From a checkpoint of a small mixture-of-experts model trained on Wikipedia.
Size: 11 layers, width 320, 50.7M parameters.
Below are experts of layer 4 (counted from 0) of a mixture-of-experts language model. Rows are named router (the router's row for the expert), gate (a neuron's input weights, with its number), up (a neuron's input weights, with its number) and show model dimensions 40-79. Each number is 500 + 50 x the weight over its row's rms, rounded and kept within 0 to 999. Numbers have three digits each.
Before each expert's rows: a language model's description of what the expert responds to. This comes from a sample of Wikipedia text that the model never trained on.

# expert 25
It responds to: Bare space tokens, years and number pieces like 00 and 2024, and words like death, Born, election, often in election-result and vote tables.
router:440499531465603448534510551517545547457615482548505453517595456512500635449539527448478495519535470469486575521473510493
gate0:502468429515488469501512473475461570536493373436506537490564468504521544530500511551607503500526522523447500538493426464
up0:456496419501471486469583459428467482459422525542535563508430537513434542530580545506499454534542473585427516461512441596
gate1:553513464547519473507581482492456568590499481497486524505579588467502553441487476498534533457518515456522582561556478501
up1:486526522532566487405448400457544444466462499513462510569509424446538481503453475502495481465621510499516472549484486540
gate2:505421529476452399493554421471536505450510465532461467450434417530548503495497504519509591560469527490478520498478528490
up2:448460473458539574497561449502531510467570551453480592558522523525571521475557619519464492470468502452586560552428503503
gate3:549543473433501550498564476408515554533376497495453486482535533514607537508514431478483525448458425446491383463588521437
up3:575448548493469482525457463409486586473487507540563517476444548504532500542553462480483451525519493521450545487506515553
gate4:614532552542540477495501516554477502499478514522467536510519559533530515504489525600454461506413523525531490555403365513
up4:484403536463448567487457525464456531600542504388478487521493447573473533482444460518465523455457505501437450484537532503
gate5:487564511483469523523539390475480455507527507475496484560486441534476537512459387434469518439534535424591532463599413456
up5:537599399478556575496458447519494477489429545469561499455553571458524571472558453487449468438569453528516571490483606543
gate6:472516617502496519519547409497554528519452556495549510484496501540531475433492527645525516474498489461512481450511434549
up6:528406537482522444435473565527511533457512472529488545546564516474520563496524516471610496433447515530484539482450531453
gate7:498476454485414463440474469457497452370538478505566513389552484621555541570543509584541475539552493420491591518491593469
up7:574421534481458542549518448380427444526540477518594482521404395464509471480479443459585465472438491507518496392478385475
gate8:386444554496504432511545483457497486508415388454529524474604472543508553533494515467493621420422452436468528470514514568
up8:519472522536493366495455533551584542431547524469475501471445548488486550572511447387453567488435497465534459597485440511
gate9:471539448546444356526477506561518545492531460632417480356493473503534613499479483608539567444564521431466455572489453460
up9:611455604390448479426587506494454486453402569574452461526524554530603526439492476534518406495533460472514474521508476485
gate10:440509585526398592544524590453491512464472488485490496474506450581507503579493522507536498467452538414536412536545542484
up10:492539480513489495426511536550579413490481503465335422516459471445469532462448515576471455538509527530449502508525413498
gate11:467542477502475467471440468470462496535531434460526463552600496492538442579525534556440539410452576395528462605483517504
up11:542455556541587577470517492457455535414483424493519502419559482531531543492466511464601515465468455496420396429509456534
gate12:488504502484457525542534523498439577540470405585538373425497526511584485604515561544483474537455518449486584532448489522
up12:520469519498512474500433415566489489484506453476430513545499515544539419500503548566503456468507476449533517444426486408
gate13:509452434464482480490481482457481434544458503470466504497455563526502492471501558430532523441458488420536540609480613429
up13:456471520494491511430481539444548441472495536490446447511569592492477414454483463435405434417533443424425516556440570474
gate14:507454438457564417510535510578433504583498459491373530553440491529589543518543572482451503427412538539486547531400483473
up14:528566478560564445521548481475363483481462512458480444577538418479405570467524660532519433485438418439453574425433572480
gate15:499394507569465444529525541540395479641479537486511496520494574513540523513495480489370530460534530473613483486581475473
up15:437510472587546500408569446524627491525537559519551529505505480442428492443523467532460454433471535499522453560510565546
gate16:435407579552517542551456436448395534365463436521400430524571431453449466533516565532484497422454487425560571465529452602
up16:525455474426511425509471534494551456574527471478495538514449515485537528504552503594552505504607438502388564555555515504
gate17:575454492535532527499579542518420501472535472482519436462455560536514433459430472537422558412528538484544447462553458491
up17:476524478496521400492443571557519399564456496547490510445463469470506477493515467496489408516571497411571457526558489484
gate18:412547522353579497516547398459550551502399442536512583501595479586565434516501545543465556448579441474471493579493561611
up18:562568522481556475487513410541462499506550453566394413512501565481444448541549529469504530421449494571428448422541480431
gate19:478499507532470398597481413509507507513500363498498420457518537622526539514504467545435488470508531486525534586550471552
up19:488464459503587466497502391497519509557577500443554511482430482487514515464394567503544536493535537548534549354447504593
gate20:515555421507496503517466480575567530401478415490481530586506547511544455484456511565528634422449480401540504504515511549
up20:501447563520662458550493497435500497507559463537492509466528473498380531481521553552482424577607459466495463522484457484
gate21:438453599532479375489442540436538589507539474458487501467545551543510505475554496485542470521592478542634445366483420494
up21:433563476524435547512515551425555496434549444504432463546525479460527516504460457405493536438527491518445515523465549500
gate22:520476342513564395536567523443417624478484468502560491478538552548585463534467565553502525443497550432428526521425496417
up22:482530514548543610523524538496486545462536553603496514482501407545498573536485503507495568447404566487523452524556596476
gate23:475511534541455470413537532540455485528488461569549504543474469485524527613460526510392581581515531447494459487444414476
up23:485509442505441432532577562560437476541496545441440491466518486528556535513585524594466561505519542552466453471457478552
gate24:466458414423492446582586528426543437533544457495413522473439452433483514437480437561502527495415565507590441545507512471
up24:511535517572580518559470416548456544504528467527472456536437581459476585548413490505491478509466460431512579573460516468
gate25:546489595459572511444569466544481440432457416523432495494552552516486479490505461403446413506447453495554491415495468497
up25:558549492549507595502550555412484520458475599538473496519460534452436490381496513479441475525453491495511519519507450494
gate26:552390457466428465565529499569408567502474482538547582578424553545552443521457605479472441510511491419584495469443465504
up26:544510597493462540506511564468500463471483448498497465433479477558518489508488527476426407477522441480537486467516548476
gate27:569454497491417402526471532402517494455478465469466563487558646480524510514523568610503526477470506495586414511479522628
up27:454537550497509540525616541543469429532562463579493492529460576478568453479480471433470515413583454467504496483457484441
gate28:591519463520482427556549541452520501538459456535511426523549497524477499480465463548494481482500543440521559581535526540
up28:507490446541514450520549488490523470542533477472478516491494544554492519523456552406493473554572557583520548522524455465
gate29:530452453467362484529583460607460532579537481475493455451500499554580482422580512450482525470552426452451495568574532587
up29:578538679401509516441437507543550480573463418551504470535592435429564454485601488485468511534554474512460439482491516533
gate30:455460539494488469564537576544455517490437470491518484417549517553566527503520459516492508495475519496481446578421454498
up30:422450470428466539411536501555500494484462563541485510524454462536554570515503443539460534471491537480503510580502473548
gate31:528519476606465556541522487526460564481585371485514478479499510540434499466643436486422501570471542471587476470496438560
up31:510513564516505506588370513505508442587489572588397503518535502532544507618487548568460499478590488522527559521526482522
gate32:472579457454393499455538450479549522553548465540513547487507555437534493534554564517536509468507490394493476510440479481
up32:485538503556428500430595427453519424511521467502400508562480487588464504574532389393540569478469519514514495598488432476
gate33:453628486530497468573550514522439520512480495495474530432516556584571420575504521490580550505430465472464516512511576493
up33:424475538620446521412548430561558475546409480492540524496457517368464511541425505435465524566509506471629419441491585568
gate34:550464421507505472607596541424564478550479521537514499437522453507562474482476482548543488430419478650424484413545561416
up34:594486498519494499464423460488587511474483478505469613482531452517552505532473525392506594377430514466578572515515545524
gate35:494534463497512516530525516443614558463475479480422514450428532509552564570586519546512481504419447421485526509586522534
up35:549553392482506578518482478416524581614547538540511574490484489456477452464467443390517575531606579546517527528476639466
gate36:485492454484488543542540569431479553481501535493548438560471540559524492492533559592590502497506623567525521525443476483
up36:484574408511528583439504493451480558504464593447513581486596561470517458538480534436397551503597529495511521492556488555
gate37:449471532462480426634501434563503593493456448521414478481543489502488471490476559522441462484495573382485499497560535541
up37:499489506522503414442541514487522398472532438472493541522454464525411451408451476519543521543435460567453520520507491562
gate38:476483526505552508459613431435503584534453425518469527459444503551429504572550485540506566437564541471443477491479418500
up38:521554511565412524379533563506489542407471568525533515494505447394540490377525459618470467453469457536481537438493411407
gate39:519562374559456507473575487508454510576443533543576558497471516458501384540427563517453478590536515404518467638520507425
up39:470436453522474615495506488434368511480462476529444524562517455436429519549519490459489470478415464446540573515520440505
gate40:493576486461493450602510424494561556438474468432525493442545428592512569524528544505516550513512542538556482574499443510
up40:482514552524476486455451600508528425413496558482520449478531565489585503552375475533414545512526434499524497407541452452
gate41:454490528472451474527572437414536528562527583496544479467488473556507500479500507482529500563526485429531497572477469550
up41:514457452414501403473517464440515485492468417398559514464556504481447522418506566506496490422576570564417491461524578544
gate42:464464540524481517597529523439539456600421527495486575559454597468556496523558551534494476466496514429508506509536527420
up42:530401495519482540528533573453600481488538493478544527578523559437552573552452533487546367533459566479378520535419548372
gate43:402484531547545448464625424493473616485528476464508597441408498502534506506534510534390559504447498495573507503492486488
up43:498496447521469601560515532470627370541540386456541493525550526586468442515428532440416529441431488530482487515508443532
gate44:499501475489456403490527470488419508605503422492524548548513542513560558544420548474475510486419520537465454530589502515
up44:552484477484549504504522458521410467479619557534547533490417547460577574460479531557507511553493586560415547480548524463
gate45:575495535520522390589563545467514510525408422586474405474507478496424511511453488516497601506509537425547441514542526443
up45:572450463525534472566516457576576491587426599493549433597619543489455526468544509427489478501542467485622544426523446456
gate46:486487439474495393562503620539430504550508491509561402405504546525660503571465505528463434461504497528422513481583501538
up46:506526499476605508541470534474482562490633461490540639477497446465488424549559529451521520479428471499433524447546466448
gate47:392525504488518517582494546576555440445509545484582549504403501544503444461457490576490564411547523491416491495590563484
up47:530421510475487512492575461528533526480500573451505565516536568558473515510624465576503533564425539513443449442515517537
gate48:462442548558454459460500491569559511494480479407480509637475475515570541442564442514577611463525556562507600564507413536
up48:442464517509496591523491458455612500543467528485530475507446414465500525460474396517519493480472536558494596420458590526
gate49:544508478544448467573548446354460600454468523516626477477481470599596496440446518551500558517461552528501410576426428520
up49:477543493573519363500553559441555555528571568536478419467529429536458489525548419490410534505443493540524525455520499564
gate50:524450561451546497503478601475532508529418596535505492514461509535551515532421490448444451462535544448505465591521555526
up50:631464474467483446477472638460494502552534530566473521374498440570524521540439509431464506541483493557512483504575523512
gate51:538405575471539480497597473555486463504454423429564464454535580481538386508489593509520452459553518609615495479414461545
up51:543454465421572573579467438455579484495503503534550570532474525525489495432508459378528445519616510368505454526498525511
gate52:485426504493554389578446413516475553492536498539425502453514522415526543448527568508549520505447535529495508430490472547
up52:505538481483549516509434561526495518381497580504495413501531501418563391570452475485497508472462520447512469400477541481
gate53:504525507472379532597566499458444514597469542539524619512555537595559451525503598606500466492467514536430482586535445497
up53:529514445524419457482421546452529529585535549473461455474456566517502519516575452551490479457550464588568469500494570485
gate54:455573600527513420515551458549472506466508383587401533511517487559424465523501530472466464429556525489563571503611616560
up54:447528558546481515567565545432470476398490490514492496518398526535469499495519537377396509489496492475529569569479584496
gate55:534476533442492562584499456478448453481487566445537565524392475554504508475482439509513423422629466525540435571425470492
up55:520482519529535512474488411401509603453485465501533523526410452521548456450535464489526583527615478436506538471552546438
gate56:444581527559520464489612470436494497477512506440566550506502515465547537402516536536539514541469483500513449527457534586
up56:470483479415392424531531457564581551521376502529483596430485562512481413543498471489495465545560439489422563534497470485
gate57:528548526572463481502504529505524463520483474505590475549514533507489571446476492445487532549551526451514600514394494527
up57:551514538453560527503503485488496565466501488507426538494448487476506486505551369360539542494527441453555493492581493489
gate58:543485450568506565603572393564483500454564522467452526503500456494465454561469568469444529462465406492527409517501462565
up58:494431462483495464486451543593493443503468528418551510559533461518534508532555441402458513437493516410488520527458499491
gate59:487440597475523479484506440521493467478492442509484504556554421608546531477527487514550551426496626497531459490488563457
up59:447446506502442479480565549477404563485454460549580499426481488480469538423500494553483456457494523459499505398463456584
gate60:493513513596521467570538522511509480501420409495485410452485559597469581474566525551583564479459553516501440501406449463
up60:488536528444462487480529499496481512482411488440546504533388586469550461505479505489451509473465548440481531534547528459
gate61:453502540453400411513562498563487572457440385571461489507478533565558491459422529475575508503506483379560379427408508545
up61:555554538589489499556484525442498536516443475512493550512487596526524460500465473540501466514580543536490451535419471536
gate62:497517599507482476477465544475570566548437466555487500544623498478571442494522608561510520467524446532509495527483513494
up62:585464544617480447497559489489486536521430456552510446508567456459498455519607451435486393508467561603479508532561487454
gate63:433422531618483472459520516540491481390522493496501509460516533484624495434534507478445503452423439466488416525552478459
up63:450504529557533483504511577437523503502485461478477462479392440514545392467443479426540535526445510543566441555565415585

# expert 29
It responds to: Bare space tokens, mostly empty table cells, plus inner pieces like di, ti, ci, as in ra-di-o, ra-ti-o, Cur-ti-s.
router:540464530475537476567462411434505579515582495593401573521560513526551477524530512491473484453571465540506480547504503490
gate0:545438383582564478564500457446526579479516538505469485570477505468552477504458505420459492411418492496511467475501483450
up0:436508519471502454532470508499428612557419475415562524472510544553481517572526471592531543606517497508472446478506570501
gate1:527408581523551465470483428433552492519536571584472452505455446537521530488484488524551450511460515449607426405513532532
up1:471465577546487444444405499367542485472452500565505431550474519471622515519516516496485452484542575408523510530476556547
gate2:503401532492573499512570466516498579511549491517483522510515443468549577470510483516433439411434354538526538512517500488
up2:538445603424496503528549526453492548464495487550509376467488478615538560591492502527429487435543487526449483522552495542
gate3:586405505511498452498513539435532555416551538479363532456524462468423417504514496422522461510573497524504550543573530522
up3:421592543489421476442500491558564425515552482529555477481513539458616537596406445517455522578453512493487563510511541512
gate4:528474367615494537532496469439538474547512527452537515451517499545480472437400503442432476453479469538493580525535480582
up4:470477540525416425570513512452458541583443468473484481472574474507496462470368547618437564341585535486405593427510482453
gate5:486500566457524531515455482473507476457555472457574423554491564437387484450503542594532452582446413443420491448419542520
up5:495404527564485432436515419544581513569493515505473481646425592568444508524539496534542455567537472534486452501491532566
gate6:487542572498410496510440475508495564499456464587513455498534557517518498469486519485463526535610592545503458533540534518
up6:390508403516518480439520564562498570536462438491499570513473521450445463558482480594512526536558525456470446413589502430
gate7:500523554475465441539432544519540542471486494532358372532452556532491458502440538537467475480557569456525484484545515526
up7:484490490473596487444510441537529509507508488480428549504412504423482526563432561450507589485473501494450519469527543546
gate8:517423432431576445538504480370463479518491544569518514466453471455528460563545512513472490572577566463478463540459447486
up8:495642465434473482436506531565437512505590593576506507529460512437448555480511502527516521554485507485503471612394504509
gate9:539407491545490471599456531468497560535498454495506424532525561506490505453465530464524449501561454418491544459506518581
up9:546575431488515464524533501426509525474490506575452434480585543482533468557493518511493487439539499484546412539485522573
gate10:423494542602504587563520491550545525477455445569512455595523479449535449495473436554513641514504483464507365420492509494
up10:545511540571492556563473482457589535501514546595546496467444467470555544471370440509445512516548470507456487497503556535
gate11:559557491440452597555501479444492519482490526554530501511535487528474506512559539548526530450491577474551494534438529536
up11:479530473616491481529495421531534490483538408426505502501497539459460622390428525449531441506513458500519448534456438499
gate12:508460602467541553480561575495509549484461528460493447480536544482648489499497429544414555522476448593475470494519515594
up12:405564483549558517456532479555436493562542535375499523501555541506580480487496470532529509618481481535452454581442481582
gate13:535467529475456457629527478418505572490600497556461511569538475491568493447451535482481504485467475479484466527475593446
up13:484552450545495440584585477504499483427492522464477507523451402465574476489395598527453491508487465449433505478450459474
gate14:513518501508448498466493488498562470503425450514384464540483466429565589503611460566468527509458509474654425505447428525
up14:533507555508565487474544422455473532551431487520459499602490556437531629455535416515538428508384467483589446447444544495
gate15:455526570543443416559480410519583538523459498380473459482544589518477528535556498510433557453480520543513542462550433539
up15:523518568526565447502440412520594522484493603438433432568540557541497563550517507497467504464465517486543530472484475449
gate16:584458529461503405595453448499497497513469521444441491493509490613575500447462679550550346419450481482495508567525513555
up16:459585525475528496471490428518504594534456484450422499368530525547590502444477618464551490519529502497433546481466558474
gate17:447506507547483505427640461487444558500547447574518503527447411538579478411468486462471440436466404443530530517454447470
up17:497549532423468533544532530500355429525487577480520530551347607576510477530457377488400443467453467477421468534499592458
gate18:499473522516564562445464391514611455527567498621499560445476509449518523550459438407558558381467467522480505592518508480
up18:501547525434512504450540359539521547504523461524447425466540518513523554495534511468523535359430495530477443558494467498
gate19:523448573492448540461545447597395424408476469538532526506413586517435508457506454529500477489471488451458460463549499539
up19:473483489463447489476504565473379491557482456545453597509414505520435515471553495518428531492433499546473591541539633492
gate20:538648528455492549593526482438494506502502495595468548442507469423578474479466563515509566479618431383569545474505510540
up20:540515597536442492540536532434590534495415532484412520446499554452522490543487482519446570464512510419498557465531555473
gate21:480466539528436437485449479485454508503551534499526472541470467535496478447472528530565546535554519477561453552440403510
up21:620485587483511444508490413477530551513521518573457524579500470410501470459484563463526448486564483514519417485461513453
gate22:541564510481504546478468486547496466527496406488436540485449462421522450516417477535501555383501476422496487549507468535
up22:517546506488465600518423575549512524473574581490478528467561426597579469468567496539395596491481562518588550450456465425
gate23:461527495496524542504582463509442508581447475577409483572542491420478547515553511494524440531545500490438443542422438507
up23:600575433513410553473436547462453589551452457572427523406546512481545620506495491503520473508468524558463536495486500444
gate24:528503477522494529555424532435495513455469473474497576513491539530607436474477490513557511507483456454387459539518515499
up24:453457567362453519526509411522496420548556559482499514452517466525545548548549500469485492565441501490604543546464490513
gate25:524532486491547554518458501420475548511551572536433449550437510558488494476550414610496502535566458527453481560581415462
up25:492533466495495512483544517538424490501515454475437508480409443461550551529462531513413451426529532480480574433459590500
gate26:526489551509501403507576496518494609515545467536446528449521537524551452495508467599450465508511558541478463537499423465
up26:464462519496544522545533509465511444463389535525555464553445458549484507477457483478460495457455477407516537403434539571
gate27:513454504487395497538445419488527613505524466587534501478507556484542531464469575583475482488522388481505521573541511521
up27:544471471544492550518543534523506537469460467492480515477504434408453567524482418443543538503436518479484556422398459464
gate28:495522435549410440489445420456422551543514485482467445501452565501503464499567408533448560495560426460505482514537546609
up28:495505523491508445442438418595459495466517482578494477516500559569544438564522503462481621405443428515499520556490574550
gate29:540561459483486410558495468383449542530583509562515425488515456453479486574541489401597433531509472480388435500508573369
up29:535512467455428431516530462463535460439475530564596503534535545504500468494517610399552434452479528494510577517496504405
gate30:450464455517524436464453463469608616518530559511421385503461406484535508431528439522470541499565479500511473517557474536
up30:555460488621434510516461588553459460452547517488448529523457561538587468527507507487530483452487522511452501449542522417
gate31:489495499619496525486542559566518523532443503546529523520514533496526499501446509528500552415538442504495528538462520464
up31:546504530570510525479545499462554537468457540500513504550550553453517520566512448446472568552501527579525458530470385536
gate32:548453490542448540477518569465592496490529374626547586506543554481552541495500576539436400579426464426480467510426476458
up32:521507510466526446436527538445475422478508501561584493431472494529514540451562536513572578436482485427424554522471542389
gate33:457578427485443501521413463460485540502554516528440514604515457468523519470466465507498555534548498527529469517410522522
up33:434606558541539526442485396488560591535475603372465576509539524438525419496494479461617482498498480428476509502514562561
gate34:519487522530401522556544440465519558497535486449496473405496503502574431533481386546489503480613478561429508479514501541
up34:438639490541499483500492505476416440545440565489485557443554517485410433478472536471579460513502491561483515514598429492
gate35:535465529505560515476499354421487488559525518539522478457549530501519471501539501540526566477531466520446464537509489489
up35:536467407574464513481528548407477541582535585462480519450549533566485531532526497475504503577481514480499530646527528503
gate36:472464461567558503509469460422516473532420480487438462459581502521438496471580478436435470438523512571488561501511469388
up36:629545509370574444529523531512507499502499556475557545492452506460515474530400544544576527544543507538467576531480571464
gate37:489412483530460422519475506474513445539504476496498556395502420559661430532445461460538506421534539549576465587547499514
up37:520453548487488469510500557431479427486462487512540530492475439488523488467529568511496502490559477473414550504499536497
gate38:501523374463461502504473479488557449491493450506561591524463618431534434539521580527506519592495532458510483547444532508
up38:403481567620418426498529473499428509532533534520480426534591490550479571474522472536564521470530514544410405522492524569
gate39:511568530485503492489512498478446598531467476542466515529504505474435493531569547498437507489490484456425481589516536451
up39:461463380492529460468542523445506460557539527340483472490467469521521513460459407467582471463487529542470452434470523481
gate40:517559532462497534498467479477439516520533585454494550495393446564513519492513530459573407477435517511574453507455454480
up40:438554480537469505459475547562617526453482564563470412464545499511544520532537425506485467476423501504505516531573510526
gate41:552454495488545534421463456492551445534491541548509438554494592513578466546533497433530511415571560512494430494464546459
up41:614566408465429510440511540488484498445453509463435523479460527459548528538528506523536584459606522553480470610510519443
gate42:476491550502563496492466517488506487466434524506475433422510503512563439494370479509514464414516540536448454399522583546
up42:535475548551433471474551620517629431462561514383535550483409486550445455485554378486485523542450556497412581489506538446
gate43:416474560484460549560501450504561523554470503575444467460529468530471523475455493527461403414542551521563511548502570463
up43:502499459588518456420568528442462493478527563463540440411504568488447515493511510504508534582407388503392469535487456578
gate44:477506498565544492532498432584571461590551504561530496479476558507481484504537550428578563503453489454441520478439528426
up44:407496524524467518499497449505478539571540451587520512485422455484509490546536518476471553485540520502499500393505443539
gate45:390411588488566557526474443518406475499456454460549570474558501569439462395514476502489549469520515486478499465549602582
up45:439574508483485504463490556480486498455508447558543601532537498395497514532503467421533472473431459419513483515386446511
gate46:440404539532509482524494452465498537541549466485475470603483506532469454529558500481514466512471478430482481442527525458
up46:492590459462516503529546495532540461479464517517556472435492450489434491461476472483435524515570564534426552526464447494
gate47:524460445619555528483447486529613623487585535483464572455536549500525521488448498466588602488571499535468500608536447504
up47:506509507496479505526540447474442520428493466501487466475515442466493527475554535591510494486494398476510533551423481469
gate48:589544495487489432516562477433493536546516441500557424458604655462531412519466549551484510524534508547498448484556526482
up48:448571528469464510507507482449489514445452468494559580451447458473524568428547494542527558423582419500478491545537475577
gate49:521440526502397461516507449482525529516483488547532445504510435437511400473374572576400497583502517405539587458461518511
up49:519514572522440563496508492490511538541516473588463451550477450483493433472379528533417501461555533492619527514571577539
gate50:545441409511475457534397495524517517531537566462468513471440556548520485545513478421496473509457507606579501549507553549
up50:559613521523436633333529568457488484407423483430489493520518447583567536471513490524595480513500418638511542522500471517
gate51:445531507550484496572467444479562554551584449575468606471528461540533470449519514547547500511487400460444499610582494507
up51:569583496454611488514587438509466422505552490589457512496534417546552415549411507512426539510430382504526464444509605496
gate52:545525548490552532461489524440533462475487433431529429453553623469515564462557520550480439489546438510444541495633550518
up52:545513528600456520511508505554467464497526547489511447464570450558490496433451530488472460486487424435556476473612464508
gate53:482495552475504529497575445492517439469524537470519513549512500529508508633563476429505544442444577526443417486457359386
up53:491566486525532561464519527471446511423463586549469439534487554488505557573469466636514489469436463527456466485553528548
gate54:501513547524467445479552488426442533474464544590503522573443451469404526509556469455504503495499575488496525592507595531
up54:559443495530425594514498594558641456558467546442592494504594546460573500469504531521544476572488423435525425411511456505
gate55:649477529474427502528445539490496493485387471553432450491529440415520479423479480501450568467525432425516468537474608471
up55:534408496464502486484528485489554470426486439458581497536515450529452536478488511465497563498450624439526506483484434510
gate56:615512471467468498479513501497553472499480448428499564521513451487604491526503533525592513451443438491510496533556444515
up56:503567498454562480437512603541479486564530582556512509480448537514433516551530357514374510479460552494493458561418490482
gate57:520477514430525492520482524397468444517430589530426476543515531517527537467524513479523575499474568463465520467448527539
up57:481588530445519587471529577549514501470523479460626466531419552513528509442535583493511430498458555442533571559469498492
gate58:561487509442474437483451421525588548533499402505434425577572523563505524515493513510537472479586582585418471537515523506
up58:452502544487550413530465528561476529495455539483569590489493478472512486474482389463505414629419558445433541499497534486
gate59:532466473579485383489467448517586481411559539544589512499525602493494486555541568542536519537404553459536535494566498512
up59:452562521531547350414477432483515560510435486498472538460475537553424492549517500479491513422463536481490486527492493449
gate60:508506493404455431419573516500512478487537546555482501555486468481522448526537463451486487488514511440513512570549483607
up60:528464568530561528492481558410503447445529455487403547587416475464458504520571534500508455514494541498463583529412568570
gate61:534467581523531403521464507452511532495471525582405502491552500581497561526578525452458524473454576522488466610496591508
up61:437526481560452490465545539524481514469430494442456472493397524476450440544456495534471451420504546497457465388526469476
gate62:462478446478513524452506490468435442503423568513510542459391477628439470654557559515518529464512499473472525573471469571
up62:579535512537504468503429606539482493457475442561409453527482560444620541422555477519478448542537461505478409501488446372
gate63:442515523521452422510563581369544580455513586517514622422508506419513439544493506464499526474535546474540389560529561540
up63:462506446497456473582464494481535509549435506449532655556447444512420470520391617523484505516563467506552507508507568638